config.yaml
n_layer: 11
d_model: 224
n_experts: 32
experts_per_token: 1
d_expert: 288
d_shared_expert: 0
activation: "swiglu"
moe_layers: [3, 4, 5, 6, 7, 8, 9, 10]
router_score: "softmax"
normalize_top_k: false
routed_scale: 5.66
balance_loss: 0.00743
balance_bias: false
router_noise: 0.05
router_cosine_scale: 14.0
init_std_router: 0.0397
lr_router: 0.00154
n_head: 5
n_kv_head: 1
head_dim: 32
vocab_size: 8192
norm: "rmsnorm"
norm_place: "pre"
norm_eps: 1e-05
positions: "rope"
rope_base: 1900.0
rope_fraction: 0.75
qk_norm: true
attn_scale: 0.177
tie_embeddings: false
parallel_block: false
init: "uniform"
init_std_qkv: 0.0332
init_std_o: 0.0
init_std_up: 0.0332
init_std_down: 0.0
optimizer: "soap_variant"
lr: 0.00637
beta1: 0.95
beta2: 0.98
weight_decay: 0.045
lr_head: 0.0171
warmup_steps: 97
schedule: "wsd"
decay_fraction: 1.0
decay_shape: "linear"
final_lr_fraction: 0.1
batch_tokens: [131072, 262144, 393216]
seq_len: 256
doc_mask: true
train_tokens: 806500000
steps: 3414
dataset: "wikipedia_en"
Below are experts of layer 6 (counted from 0) of a mixture-of-experts language model. Rows are named router (the router's row for the expert), gate (a neuron's input weights, with its number), up (a neuron's input weights, with its number) and show model dimensions 0-223. Each number is 128 + 24 x the weight over its row's rms, rounded and kept within 0 to 255. Numbers have three digits each.
After each expert's rows: "mostly gets" lists some tokens that are sent to it at least half of the time; "comes after" lists some tokens at least twice as common just before its tokens as in all text. This comes from a sample of Wikipedia text that the model never trained on. Tokens count by the router's weight.

# expert 27
router:155115143130134111146113116112140107129102152130143110090122131131142112140082077134114114103122140187138130129105094109120162107149145127129129152117124110103134057099135064129163104160182140119137127106106098144155110116168090120169147111109122131162152149139118120123117170139133140148114102124110140136107095118166126095115141137131111093118106152163128076128154131111101122118093141116138082125092147175110183167117130127097145159147132103135113096108188129088115110132161118145137142107137135143129114116101129178156141126140108089128097159145085137119162145142123133167160108103093142156088072135094091145128124066112161138119137107093115109138117144128147117114159
gate0:120118112165141125149124086126122092157088154043156162123115135103119131072101133117122131117110114115140160115103100167143122129074145098144134124147133119132107124131139115121146123120102131114123107108115094119143113124139122101098137088111127125160106139127162106104128121116140128185165164119113115126073148119129115121154158153091117135171143102167131159078137137146133099144100147123113152158135104127120126122096123120097126111133075152138144097155121162100185060135140127147116123105105137112097157140145132154121134147151086131146119129148096101100147099138118155175092080143146159161104107190103165082137149107107118103128104147139106118167162132117104145108131
up0:119122094170134139110149136121108121098143125148161145125129118108102138090081147097156043141117154108103104123079158128144138157122152102104180104089126108104127139138114099119139132128109180114134140107116084144152154129110166122113123123108112129070128096153128136079126130135128126180095087115145110183150108145085154121134152130150098099155160136116137103119105170143128063171102132134127154119139114134158131114106105099098151130137131098141090133162115142119159154148120119127094092127136100120140113141147135115156132148163119102141092142121139123092141141081125161121115079140164153099068110166117114120118121111104131115125145121138148122119125154082113090146160
gate1:134165165115155135135116131146126160129124135136131073125130137116119104150115100065115131133110156133149109143155090141106129151087101090129135140113124103091133162109162119174141124154146143144115129148147083150184105147133146088113137110140140102146091130115119151137175138135131074140081146110117125121140083148106156118138160174123144118124092149150122135108123131104156121114137114119119142160112097118112114167104097099142128155123100127142149170140157109125118109132084154078114170094156178128122104151133125118131126142113134091143154143070175116136150129091121136105134103173112140136090141118136158085101139125114089126143121145087083143114178138177110178090107
up1:131149149097129118128114088149106109119136077188107137156133127109114140122082123109091131140136095138158143096130112139095134131154113126065109116141087133144122123098098147145126112109121140166166128143124132117141124140109100090123158125153125151143091107158104129166147154145119131164075144125089143174188135126114103154131150133103118149127137106123153164146109150122160114109116100143134132151122107191052143140144125113143096189159135107156165149090112129102127153139131135081070124117135154134121161113160151101092124143109127119144153135106094142136128119082138138090112106152133143103106079114121141154119103114153097154128120082125119139086137086142093126130124
gate2:111105137137109094164129083090098164120133097085116156099134105125113127150116112099155107097155131087137159144142119122130186118113123137137078107157119130128151114086165140086108103109145130114125122127136126140155135125141106133143130101177115114103165126160139121174149084113098125096140132148154138095152099141132147149141139161130138130124089137119135081143120152078153067112113142123126116102123111125100114141157139130109168146116144144121141173093100132101157095163102081137120171180120109128099152118121110131138131152108175064147191087145141075126127078151097161108125113139130108143127121104098101138150155115131132092127158150144126118152135113140115158126134
up2:166112140080127152138134120136137129134114125113099122154114093103136129129100118106115100131143123140128141145104131163132123124143143124110092116163103149146159151110143139067135168129116118184122166115139162129135094126127081111155129128156141098117182108180135130162121122115104132092158129141146134124121156134133088164140135135105131140118119157152163120126098113101161158156095113173103143140176148080155087107125159135102150142133151137152144161131116091062076137118145162150142132118121154172129150132125099062069114161130137097168126113103140125106143100103113159101108152122126130137132146103118145155103155102143152125104137086139133123155196104155113125084115
mostly gets: " World", " States", " Minister", " Republican", " president", " President"
comes after: " the", " United", " New", " The", " South", " National"

# expert 30
router:090158130116148141135119136165160146138101093108090131116154159107108133148118133128098138146152159069102104150099158131151132128084099138132087179083110129123129176165110145130078118143152114094145165113152138138097173126104103135172152129106125156127151149138107109099116114106094149106154136144202103108117159081086115125112160128130131135103093111122171160121106112160160132122138155163158114124122165138127148121092128088162120069110114167131070101133154174120134151119144110136114123099141133125115084143105129101124157151107123124086140152121132126099144099142164136099164104117155129127145099151137108106093102136117122112146120148146122121158093129149136147129112
gate0:133163080132107156114159099128148151139141140131094144151100103147143140170133181089155154121150220118097148157105107147171124113072137144144132168131112098128100130148111147074103147191130120140127188127117129121160127123151151097112131134180143153140131107121156123101124138123139145152097103112122124130178112142104123128137142113151134140169125089114106125126079114138128107110113154174134107134155156123137115118140121137128140134108116120152144139111135060136125165131160142132140144194138138168160128124116099159125128142136085144108125119106134110132119158174092122150136127121153163103116153105099157125126120127131157111116097173157133162107104153089101146124153
up0:109085143106136095161130125096146146143142119127140099111144158133106120153123113102132114094130140140123107161145141078096104154176136112137157136137159125111130108115139115192110098114127129157140117129145150098147139160129124101142088132113160115128127114141084116141143097114092142135132181146124106156096178136099137123074127076139142150080132202098106107119117147115122167108101165117078127148122142093134127132157141123111136126139155139092142112108158173128133140108123133141098128100107133083128154105120166096113123101139112144100098127157142129160156144105104095053109124109055114138125102146146123135144115091123079135146132137106130077162153145137149105143117
gate1:167156135164125130154137154143127136130146150148121104130111144121098133104127052136116201110159105152160133099135142141134137144125099102128096124169120138121157145145113133130081149143102083124113159113122141152135103085136104153150156135095104073132147135137119120124152103122143106122159156137189121119136162107086117128159133115147163121137113117146126109104136148112110073140104144148113182077108115105095126143137130106127095110168110138122148118116161110109111175151107097152128120084133143136152136090113106123080095073117140103142129137132117104118140092124140133137158132124139138111104177124097125114192102122143120130138095148076150180106133146103111163166103
up1:152110113123111110098156138124090136092144107140121122110162080102138129105098108167184112142144105148134111118108144106078100148150126129145152149142150132125131147126140128129152122123161172135126132138096136158171127149116111136191133139113135137130112118131138163127120157107150159107067111130096152144142155144177146137106124165141122104135100166119088112146107097137092096085151099147125133114143130115125097068096100153132108112139140129111112119158095118120162122139117113159142121167122136155126124092060180108129119155125144134085124133119102129173103119175156131146156132140126098128160129109052125137135125075141127146117166118172130144100143105118146078177123
gate2:134125132123114137125148126134121092105163146144122107109169124149131187126125141150095118127085148100151157131151165098122128109088137135143101129154067154133131064118103122150140128118135101088144172127108098148115114176104129110105135064107121105078094145132141136103080157112120124132148110136076135148142137125130131119125172117125128142153095139085141101154103087116131126143182137136156126127174162141136153067130097144082152157138133146106081114138113120138093183136114082134119136151104171129069130127145133106124124154108086120095138109110159139122153136160114114178129148136146129122100108126098087095100098126101171110118128141135128105123135143152132128121144
up2:110128096090145139148154116119136115112116126122105146118151133161108079105131090160120143111143125115076212121183168125160110132109139126095133133148145113150133137111138070129111107089135107112108167137151132110141114137139133108145129142157110069128125184115136118106123131140114148130150125136160109081140114095155149108151116135117114144156126128099083118139155125122145106144172134116138142152128162125115151122149134162144094158172172077121112135137118144148070137145122119150165121139142121136099102117143097099099105130096139113144130163112145081103119070108118119146118146133106105147072153116106072100113087125090131096128104142112158108142106106108131100165172
mostly gets: " f", " mo", "po", " er", " th", " pl"
comes after: " |", "-", "|", " un", " su", " \""

# expert 29
router:168069128125149155090106123114096127100142099122146155135113102113112146103147134089128127125105102158130173071157140112095114120142099135162122123156137149108142146161142134126140095136164147147094137139114093167106118172139137145073128152128120151115101132152150114133128105106146085102132163166138109109137136155163108093125116190153154162087097149114119132129170108125150124114147169102138131140123114132157112169119113170134097160111093118108178128182137111117126173142142124107083134082152136140098089105124093147134095144131087112130123130141138107157196154155118148142124129126115171133167111107154128145094116092160150141136150122133132120113158160142123119151143
gate0:110156125135127103139122125136108123101136109154130147144089107125134125100132140111118120076089116085081164155089142138104084136140128129128111096159121132130132155137141154122163124133113126137129150134131143082129101146148140112127131142130138178159189152161139100126148164087161119137159090116126143101118136168174093148145152138135128129131114115147127101179106104133146152137155116177159168164184133163100136146181157174144129091143138130080151116098092123120170109124139147080103163147124154133149174128128149120123131106110120100127113086087133152121104155140109113140144131084111141070140134136115132139140084139140154194129128112150098128114098091137164139149127
up0:178126140137117108117106130140127125095086132126115154114134117145129144170131097175118140146141124196157108121142089156160147118147118106114141149119101137138125090118086076138093142112131147168124116111115102168136128132121095156178104116125126109094088141138125121140161077165116122125125169130132129121146158104081132138096089123154140186184161135132091128086142127114117103136131141088129107088112095134134118115072102087095099161126122135134106151164175104151106148143131133165153113101120130115117105127130065113124107118119139130150143142159078109117158083125138150127129137152146153141137142126113156090110169137128087078117130115108129134121129179100144140146108
gate1:112130123134155102127092156076143139144143181112115135135097151153146145129138136134119130117100139099126170114129110154042125110163082134131142115118099115102146128118115088124122138120188154169143152118159123104132131168149099107146075149132133138139039100106165143145166128124142152169097135126126133122111099168113162156171087150115105127146140162083084120106111147117135142098134127141145124107116151185107090158112146124127149132098133132147121154113176122148136147140099103111147124093090147126118111103165100142156085091102151163142113131111126099139128158129108140101126136149112128104110127168166126144105141120141146133099112157128142170135135101144143141100141
up1:122156121126122164132128113167104102142120086131141126094141098132106100111132137146124115131190107127128093135104151109203143135096153124135115138137155148158145120137141166125117103135071101095124121139087151139134106099123154143110201118139098134123207152141104126125102131136121119082152128119125141131145147087160099098088158106134143108145107083163175149143119121131116133159135150110099118180137100084141162107141117148130101124169148125094155122133095128096150099120136152139094142162188115134140139169101154105082145158141094104132135132139142165110147090137145103144140122115133137160144135090107122123150100134097151102137132113125140095123112161120107112164105
gate2:146129122142102159092187116130142153108112105129140171166133098136150170144146164114181143139115137130127122145122128131157081089118126097103123117181134146146097161171114169130152107131130131124166102135112111103096088140145095115104108148135149104097118120132138125135144117091096134142136129094119126165142142138073108110145129111142150147130143115161116141167145086138129121141123122148108135110170172136121124186125127128133081146169126147090092162113106105115146130172167139116091095159173112134155148125125109215083122116103187147120133125111112130152120167116158129143117119129090133131143144147147146149141116106141126102116153145145169162142096111089110122143097
up2:131122119148145158133183129140172137098086104116123139171139097115130150107142169106142142163099185119162128173142150114155100125144132071163135126131131189127131113149158127128133097137126126083146123096124077151132101133108098153098071116085147129108126096118118120155155104085106143139110133146121126170125137119041110095179113105133153155142173128104123158154138131160139083109123142150099139100145164116132111189147142124141078121142113149112139169144076123114164132131140157123081115155126125139142133139123106153153146112131154134141084144120107111108149132147144129145123131129110117130132144127124167141148132124111130111111134143118160163112099172101138150135105
mostly gets: " (", " 2023", " 2019", " 2013", " 2024", " 2022"
comes after: ".", "=", " in", " 18", "19", "In"

# expert 19
router:150105168133157129149104100168108113138118154152165092163117112109082109127163115114140143118090103125150141183125074109129181116122118117129089125105155129103160135139168132125158113132121124106103087133149144095134151162093166085124079160150058097153091098110138093095123109133143118110133095144155123186143107141087103132093135124088132133138122105137145083112115109094105108128123158131108113098119143114124131089135157097104142113117125120131110091098149148136107131105112161104103136090125126148138128144105117143110126070131159176162160124130098110140136143137142123142096154148140142134146132163154117160134142139079131111130166112145140095111105102177109142101131
gate0:156153133110118112147126153103123073121158155120133108110123125124135094157153131191103099122134149122092127144125165111122110110161165091139143139077155148146121100123176146101138123105185172103110135102123137123115105152161111157104141145101154157111104165120072104137137120161134113115140157069114094127082137103110138138162137114135124123108095120103122134146136055155075144141165123126155121151140132123126138118164167087155093107119130115066178134110143120142112097130112146128124129115132168114152140159103143126116135116149141184135135144131119156114156151129128114131103142185137132119149133137097117136094120133101143136121191118157142099129136115084163152148148
up0:156156150122176155112158142127113095098163168134155121137138115161141131136162157159140080140147113091125112137151154116123124101152115098162107144080128124126192125159164120126113086121108197103079144128101107131130110134117131133122148117110170138108163152118119155096112115106118110113146098128105105108103145132111112133078136157097131158129118119101125139081134111114116124122088173141156116157112135116094130134092098167125184161131140147139101154106108098115141145135124084129134171115110153136127112157108165163128062140130119141167145131154115177115107115089109128149138128122190111137113134156137116163137162105145127108152176138128127156143143153160142101133159
gate1:110183123130142170132105148156105102085119128114145114110142087110135118163122117142116126157154077090176167169127116073153153110126152133139140146085100150129143146147119105151172168116103108098152103151142147137108103123134121176087108111112146158148136133124082092105140114118110148140168122097111127111137114156115111118146126139150134084154123122157105153152106113138154158105152119166143127146120154162091081145142146141126163108080126140076126150154119141136150118110121137141118084068133125122136106129154140079126091135092125136128143067122139118157134130123175170097110130130138125153149116146140097131164136152115116083165116168105148127144111177162126128130111
up1:144086135172129098160128134130086153135133164107108133132129113150142171127122129117146127113107116124167120126124135139113150103106101114114137120158103171132118176105164184124096152169095157121105165130100119170181130166126125110126129129105146139104124127142162142147162106138141120118104110140160158159144139125150135147110115122119151118138100126103140105142113121161120079141148093122128119131124093150193114151104140060159116114134104087138134081115101093146138131139155144072110175155086105124155125138149126091169139146145101153157179122096152136140149154120116137143152145130144141103073148093134155150094132110167158122122143084082112160144150174130137121131136
gate2:179142122142168122120086137124134135157116120121133130086136115113172126076099115149160138146107112114162143147115116149121117134117116150118043166155106147093133137120099136095109152134131130109140126115099081147174169171139145114130105140169136090129136123156149145134174097127166131134108146115148106133153117096078123134118134189109149137141178103168104096145130102123134094101082171169118100120114114150109143126106097173110132135117092114099126116109083140081104092115114126128139144106093153138074161138174163071158108125113118105116100085101146147137159130138104124146105112128132139108113159159150137145115134115107120135122137111115121125117156123107148133143151
up2:129173122126087168114128163172125121150120123150132106142132118134125095129128150130107132105132144114119122135130112118087130160143159145128129150120136117127146123139126085133154120115124150112107163089156123102052096118113141136104082169162120115093099169095074133136122130166156098119149127124129092115130114168129089145108127145139075138115113149080147143140151145114139204176116121130120091124094110122090122154095134169141126122097123128142145144120162127117135152116132116130141188131178108108103185108130076125089096122115127110106093125064105129126148128162078089142141164138174131109135145099113110154157138116128134117126129124167142127144120139162118128109169
mostly gets: " comp", " har", " W", " Har", " hom", " JPL"
comes after: "\n", "|", "-", ";", ")", " information"

# expert 12
router:082151146150175127138124130126075135173135138134124135136099096155109132134141094122144090150113161090122141118126123120136107130122149132104148152116135129140151096119100103116115108092097086137116094155153149158116130161096125140096099133122155113148122132119151089117121152093144140123138163137132126077094108139174165104118166156139101149118128096113146133160148118117164162118142108138115125125112166146081097108153144117118146153166127155127125151153116122139146157118115168118133144133185138112112120136124122140164085117116161166123126184101181156116130122180149147094130128134102099146161138165160144094098149105123113146121127139095155112079095068105096165131060
gate0:136089094093155148098136135144152149115136148104134115133114128090111162151145155158136084125129115140145125149093099125146095131171113127125090111119071116123138179124120134113078151141124153150115143150111133103132105146128112176100108086101142109135112118121135120092144161119088139087157123078145080091151125098168082135150085131122150162147182124137160105095122145119122131122134099150102113103138173080146112103123167161142107150126133083135144098125084116151110145129088127162115103100135141143129127124121107111125175130146120099130089125109172135117111110147094141130178158136138149121139121082094114184123093110140120102103133131121113122087156149118100154106105
up0:176138175111136119137109139151137132091121163141158078094144131141135134111109111092156159121123130112122144172166121121141141061125168148132174120132122150124120142126119109142144119126077139126119088161146130147194135107096121127134125166108166100169143124188122118124110133175141135122080133121162128113115134137167148142128114122118136090136117138129124140137111128117138085136136185100112116128153106124113116093094129119103122116151083113110140078145149095135118100089179100095128137118137126149134139135150176170137132155106131095135095088099119149155156119148143134158100167114135133158134118113146115071110087171127159164147136136144176119153133153143092104097146
gate1:144148114116133094137152140170094183142142161117088132085142140153115129100184097123130090186111142137155134133115140190151131123093164122123137120137097115140139180131124179140136114096110152165136140122132145057135132162150136144137103139139102124156154134156154122163141127135143114128166150133157124107135128150148118127147118139137109143133103136119082116129104141120130131128104087143193138067156154136142147140138151168149149115089122114105199088099115153132121058087111091114119134121113121148107158103092115122139125153103114098116112127110160159146089136119141140156135123101128101146100130153143133155148124137134105160098123130160145099130150124081141120104154
up1:136170108106121151092170140106107147162145138097087166105169165141123121159098083144128099167127157117133129120136149138128145084127131083099109136150150153089170139158142134139144098156122105138112114138138104141094121117120107125133142143129105103084118132132131121162158114108095102124134121153154142105143142127158125122136147161087138138114146165092130139142092123101145140144151149119143137127135131154134164187164118142107113144132135127099097133123128113151144121119136092133147129062060165057159143178141109117136148097088122147146169138192160132147114133109109093126167121105127115120148146108099145146131158111112135154150113139095099097153097116117187097108137
gate2:179121163156103138125100109133143096099147073096159125099145123146099146146132120134138104104124150109079121115140108136123142127143110128122115141131103160164143149164126070122135139109121155097137147082193163124118111154147113133114126121151175144098151168058184101151141108142139106080118131131137157137147126166123149133101109156143116144133113135109145114118148106164111112122150154140101141140106123108177108177078131135139130122114087136113127105159128150120080105122158181131123126135109095142127142091131080120090111092152095103122128150118128096126112161147147130181054121099101122091161119136125124144125115098119163138152144123163133124156119111139126110140118
up2:144120147126088168168148148107164128088119095130081135123064143079129128100150149136140137157151153164127129123183139133092104150122113156090123150148135118112095084144105158104094120140154125110108114102101173119118150177123128097109099158155124124167140104105136147117136175088097176100160128101095106100141172127103101097150121126126133163153112117125099103140149169104086133132161108120148122105101138118133124130152091144130062143099140123172139144126090115110124151124150126108140161151108129121119141141170154104127121116103143161096119115164132142127152083104132177103113123122099146111120122133130155136173154142125146153115172148153147122117133139134105169124097
mostly gets: "Be", " v", " ?", "DST", " eff", "loan"
comes after: " (", "\n\n", " \"", "(", "/", "\n"

# expert 8
router:176127155084125111153133083125134084120150155118103160110080159114129111149096168109143136153164138102096094113147119141120127150115139117157160136143108104114104080103146154099122138090130087116159122162112122109080137160165150115132135132149160118099133115140130161112136118154127095101121164128107112100101154137133158119130154133094109093140098161134100123073133148149108132142142053143156151102122098089139155150110093128118142121107121118074159150122126146131112114186088123110130153140126139140140137157131099164152086125134141155130177198112085127155136132160119178107169143124115108136145130122141135111104130167152100118095150133122122137124143159108146124147157
gate0:140124138147062130156067114123043107090132148136159140105116151104123131136134186130141133156129102127089139128103133117103102126085167112103111134124135100155122087186148086140131143134122163185124114100110127129137137116146158159119114136101079133123102173177151136099136154147111122107126134146113085129129117150132130103106118120173154172117162108130139172129114115116092134144152080164144122132153181109155175120175146146127149118131149130079145138162132155106095098134156161123163118138130172125133098147121124151143117133116102131134137144141119126130110124067109116134138122120152128100128130141133163133107088128139114159109134134106114125119136187108139100129151
up0:115131135123157122099124109151137144114104146173130121127109139129140111122153108138129096078093159079142150101167148124157139107112132090136101102077112100129135168082111108123136155112116137133137137142093083141124093118102091129128131147149163107163124148099129134175121113125101134113168099107099121133137108118130167135093119104150153127147159155146121138128115122130131181136128120121110077167093080109155115154118112163160093134120133127083108103125125125159140130143154176162089117116130096125144112072111126134134140118149099109122134167107116159124140115110164100125118090181094156113147115101140131167151085146129143115139108096042171122132097145132134098165096
gate1:107121153119100137141159128165131179157145108137108132051081108177131157117141128085160076126107099105107111135099114118149127116153158144138151146137107183129141141158094121166120113143122133145103129145122112112167093124133141172110173137079128105112158150133109116125142122079174164111169135151139087082099101130134157109129160107084136109103139123153145085153120143126146105141101101143128088110114137140139160130124145089151126141167136120091099126150127125100174119106122152162095122099132098116124112121118135117129107090126130120106115124136152148135107080115108105148146148120165127126075092106124152095148130112108117154118081177149131118117139142097108115127172
up1:145159141158130135107162137138124149106117210137115160108143128145134099148145154109119105111153129120124109158099109141115101157157100101139131120109085112108132143101137128165182098120145128190111107146146138081171109138103109151133093111069107157096136086110121133117119141139112143123129135075115096113154106140130118108114156128113084124109180123155127121126172134097099128127130110119185115136165083125142158151162162124124142134147104134137073190142114112110079140125177136141076139119122165110163142106119156138135148152156110119142158103142105139156141110143103150143110176117143138149136113116124173106124182097148127134142146129176147147135138136132136119116141
gate2:147109135121087153104118132097126141145133128086158118154127121138137104157160152130145096123165112139115100170142143125137091140156102128103146134120142055118160098129114111179118090134126145147113136111154108151068169147124136123116134124082143108155154137145141108134124123179144126083114112114131164134113164131114152153145091131109143121151136125115118118144141119127134110129106119157112113191178173093132122139141169119123090128107154112095152103095150074058127106152105143094120113154084155133134154126145081138102152132109125091103124140122122163154099146147135095177122148147150119149146063103123112116098080134160124145153151113134132106121152160148112133106161
up2:130114138109121145140170134125135111119139171153123103155093100143143121133153121138125150160139118118123151138144115101136130106159081108132141147130167110132110140165182121099127121122083148100082135156117137144100123128147118120132123108086139120143118122149156102131101115125189124122119131148103147111113109135101136117125087116111109145093149141129145135116111182153070092096156103092126080116179130163121136157145112118166131149138100148097115144109137123183112118165113094159125113165069143178141134124108154167121097118183103152142110121143146156106130117129135098167105148130182136173147140156126115139104092137140068082136148081127148154171107159149139123112128
mostly gets: " which", " that", " who", " where", " this", " also"
comes after: ",", ".", " the", " The", " that", " was"

# expert 18
router:098129134150105124160112106108099118126133089129116136141162125150143136125071129135164144159128140136092109149089085111136140145129176143119129115108141144128113167159104120128116169122067109168151120155142114139134101126148119079116132085121121109098155110138138154144148098117111124153152154099117154124102156113124123178135079127124088152177128101096137110101114158106148145147108115125184063117069106095098148090174131144150113109167186160126162118122132096096111110153093124143149090151104137134153170122144130100127129110117159066127152134134166156150154105135116114122149138086144123138116104143146153110101125137128115124125101158132101126142107120151093099104137
gate0:098118140171111166061150123125155122119144110083119129098100169098107135168121141152133125143105122123106163158146073136115152138128141141131136129120129134098102127111111153089128147131151149117142160142123114102153147125112063141084109142118097112111121137127110164104119107145194092148084159143158120155117101130094147111116134142139111107159142092137121081149123101116119149113141097125114116148098109115093123151091152092134113140127078115121137099106118073124134091075154140151122153135098132148157112178100116097143130121115103134133080109102137100116173121096142112146139116159109134141081123072140109105123168110125108179088106116155135132121121149127079138135140
up0:086126128189162134113130140100136121140098155141136155115136133127145121137139156148116121145131083114097125085125106106150112099122167129128167157135158142096128142084120104086098147117107143094171124084136131137119133084144123120136103102135162153169108177144113136107144129147086112152179150118163148154094167135128088145120138134119086129094141087137113121118148142129169129142143152143169126090155116164133172138108113132129138110146138116157145130091143115133139090128111131108075138159095134105129128119148176141158119108106153186121131121075144116098117128112170114129149111136107148095133147141160142140152098096118093121082118117131076137151153144095108139130053
gate1:135129121110144101139048157093118199166129120124138164136133126130152094142093097153154160090160068105118150138142115112142074165092121100146110138136102101140117198129119137134152125123117098093113071133127127120139157130147134132085134143138129117133153120110126102126125119159092121139129153136132120149099138136099124152124121144124151130170105124157109137095143168153155112144141102175127129120131155124165139063124141098149138129130101092152115091128108115147113115112117094123152152070133134121139090132136132134166113131128120107150142102127135097154140136130132128109197163090106136137123112126146154163155094106144115114091102137185119168148133155155161129123094
up1:148133160127170123123166126100124135180158114120086116111137130126127104136161115167127138127147146125132113145133149133107123139137136178125096144161182158166104111141135133109135107095136112132147095122118151171106180116111139111159141127141132080121142117130142113073153109097123123130144118151146111184124089101150131092139171133125137101120135145160143133103105153060122138109123153149116154161163116167061187124100145157110145101148118134155152149135096162145145140103138145166127175156123121123145131153109165096088105109132138120071127113153133072135094136118107144086107104143114124133143114138146115169141111160111088123114110142144135169119117116131153071113143
gate2:177130108083101103155155151137109128112067138127143075100137099110110161130167144136146180134142115103120170158129142104153145133145120116114102093174117110140159169113136114112136137129157165169140126144088163142116153128146058099112137106097127114118154143127100095140138127124147128164155145162092141140143110101143092173122116149151079135124144113134094125112136116119084124146162112120147065150116137130118156108102153186107120119138146085117101118116144117141134108098163126154145119116112120093081119107085103094129149104103087096066129145122162115167146132130157122128125120121144135101127123154174118080103112158121153125140122112155101131101130121138131129126134
up2:180106070118134133100125152191122154119140109116099079116107116109111153137133146130128160118147121087116131152155109100096090113151105125126093117133156139103127125121129140110141166074145135146097148160132121125145171145173086111106107143124144124135094121144103142170147118126152084149087114192143134132152144141140124154121148127153113176120136092118100138179143122134137129138142159143108083163104125145094142121123125147160124117117113114148091097103151103121137128133149120140140107136163164127075127111130145134118162099150153117036118090122132114121137108100165123151167124094122114098126130177149106104125084130124128136166148131121123143112152112172091156151105
mostly gets: " art", " music", " project", " story", " process", " book"
comes after: " the", " his", "ti", "ing", " a", " their"

# expert 0
router:130124151121175115131095096150123087138112173140130110167131130183131139157088147136153136123125094147107132135174153150100111147113106151149105117126128099157167093108128170124124098138116064114150135107139112146141164132124175135151118117176115157104165165103099112169141150107147121114073126121146127121107178123127154132137154097165150125135127069140142130118124123107169115122161166095134123100112161086122170119128102123146123155109107123091121118130136133150132132136176119130088095134167111074123151092142137147146161134147133120123178120179125100080122144124156114116113114088083133157111144107070121111131131134129113088105135131104137143103124107140152150147102
gate0:134081149138160111135084137122077111181119136149096119110125091086138176106128137124131141100116125110125135125112153152137119132054159126153100129112134131069119103117119125148120143127142129132149100107088136095144173113109158065126158152116084150114108131123161136098130109130139130158151163137120119206142125153136138114140136092109103105154106095085145159091137125109145117145158131098115129130162127119135164108134116125150094144145117156133191143075129129140100154139122138123136133135146148145161167124107140107165164143167141115147133163101142131164130136161119120084128123137149133154125125119132133125166155184123167154122131126133115200107093101114116147099126
up0:116120148086204152113127133125095154120088115127134123153121123120194140109144118097143124115099116103115121124150125112117121146098129110149126112139090173174124098118115131178128103119141104119140150132098100114137148094083118146096141146150086124121135147076102133069115141156128168113144131138108141178143138135156179139135106142106096152129131104124171130103122139130145123136136152100099166128098122096143135128089160112140128136103140093128168145072153124127110151127104147133175153133134114148128125131102145121126135139132155150070106155101148103154133135116131115146089152110163135180148128164097096102108093153145113196131145158108134169102170102162102115128124
gate1:151135168119118123093116112126154111131141101125108175134117124091109119126141105111120124149096138116118110135096160156111133112108143102118133115152105148139122114172155146162153139137133109119103157123103127114120115067120124124163150075156103091101106133100172121173129104125136102139117173156143135087118103132144117070168138126170157098113116098121132132135111128136150138109108134145122128193133089120165080109107133148127138139122145139127167117128076179133102147126177125145125150171131109103127086116135126103150156176123091148141155145108126122077106158133111116088178152151070138095125134108127121147164120137118091139146166144153138093162150067125123132164118
up1:159132133152132114149141155134155106087076147162159070169101115156132145121142133100127150124089137093088153122128166155084112129114072109129134105098136147113095096119134136142101107087101159115133102158166134113112102097160181144137110122114122089088135110142181113133154149144125119130143103140118117130107115101157128105174142126115137127092143132069095142146137156102116127194148050125142124164147123090148134139130118122123138097132157153133110127124108146176128133130121089120105169096134137092146140102095142132164116123126110172107126091120149128139115105134125121135115109158133114080157102145186099122153111118119124097123144133107103124125090147160111124154131
gate2:111128167141137172106127081094114104137116089102124121132127094147141151143118096168128123143108104124111122112185165111135131111133161115077112134128113132105081113107129160079122121150166118095148159094112137133125130139110102120133126121161153090138154147163172146162149151131139121151109190115175088144121173067140120169172132078080142114140145128098111095104109135139157108127130118132096125127073110148124165144119085123129110126128123130107134124100105115154112131137153126139119159123089077148171133096128117154117158120126132115142109122130136117163102120142137104091129140111070116119152128154162137127171142156150086127140106150146114082149170107130111096139107
up2:114132201116105178121140142118139063115115106127119116121124127167100149141092123099110092152119102150110112137175116110128138108090167125127101128073122160112109077103134153112145109117126150131093092092126112151137132116093107126119161123162162093141177132189131144126145129119146100139117154076176119126092120105132128147137120111112145124165147119117095085099137128169127113114137136154077140124122120162136129161122159100129149157142099119107144119102095154142134075090154095128144118097115157119148148103127089172141129158168109109139114158124151079147106124116124121094152128179116149161120141131153169104139139155127114134134111128160148127123170141130163121128098
mostly gets: " /", " ac", " Apps", " mat", " ly", " extra"
comes after: "  ", "\n", "-", ")", " votes", "%"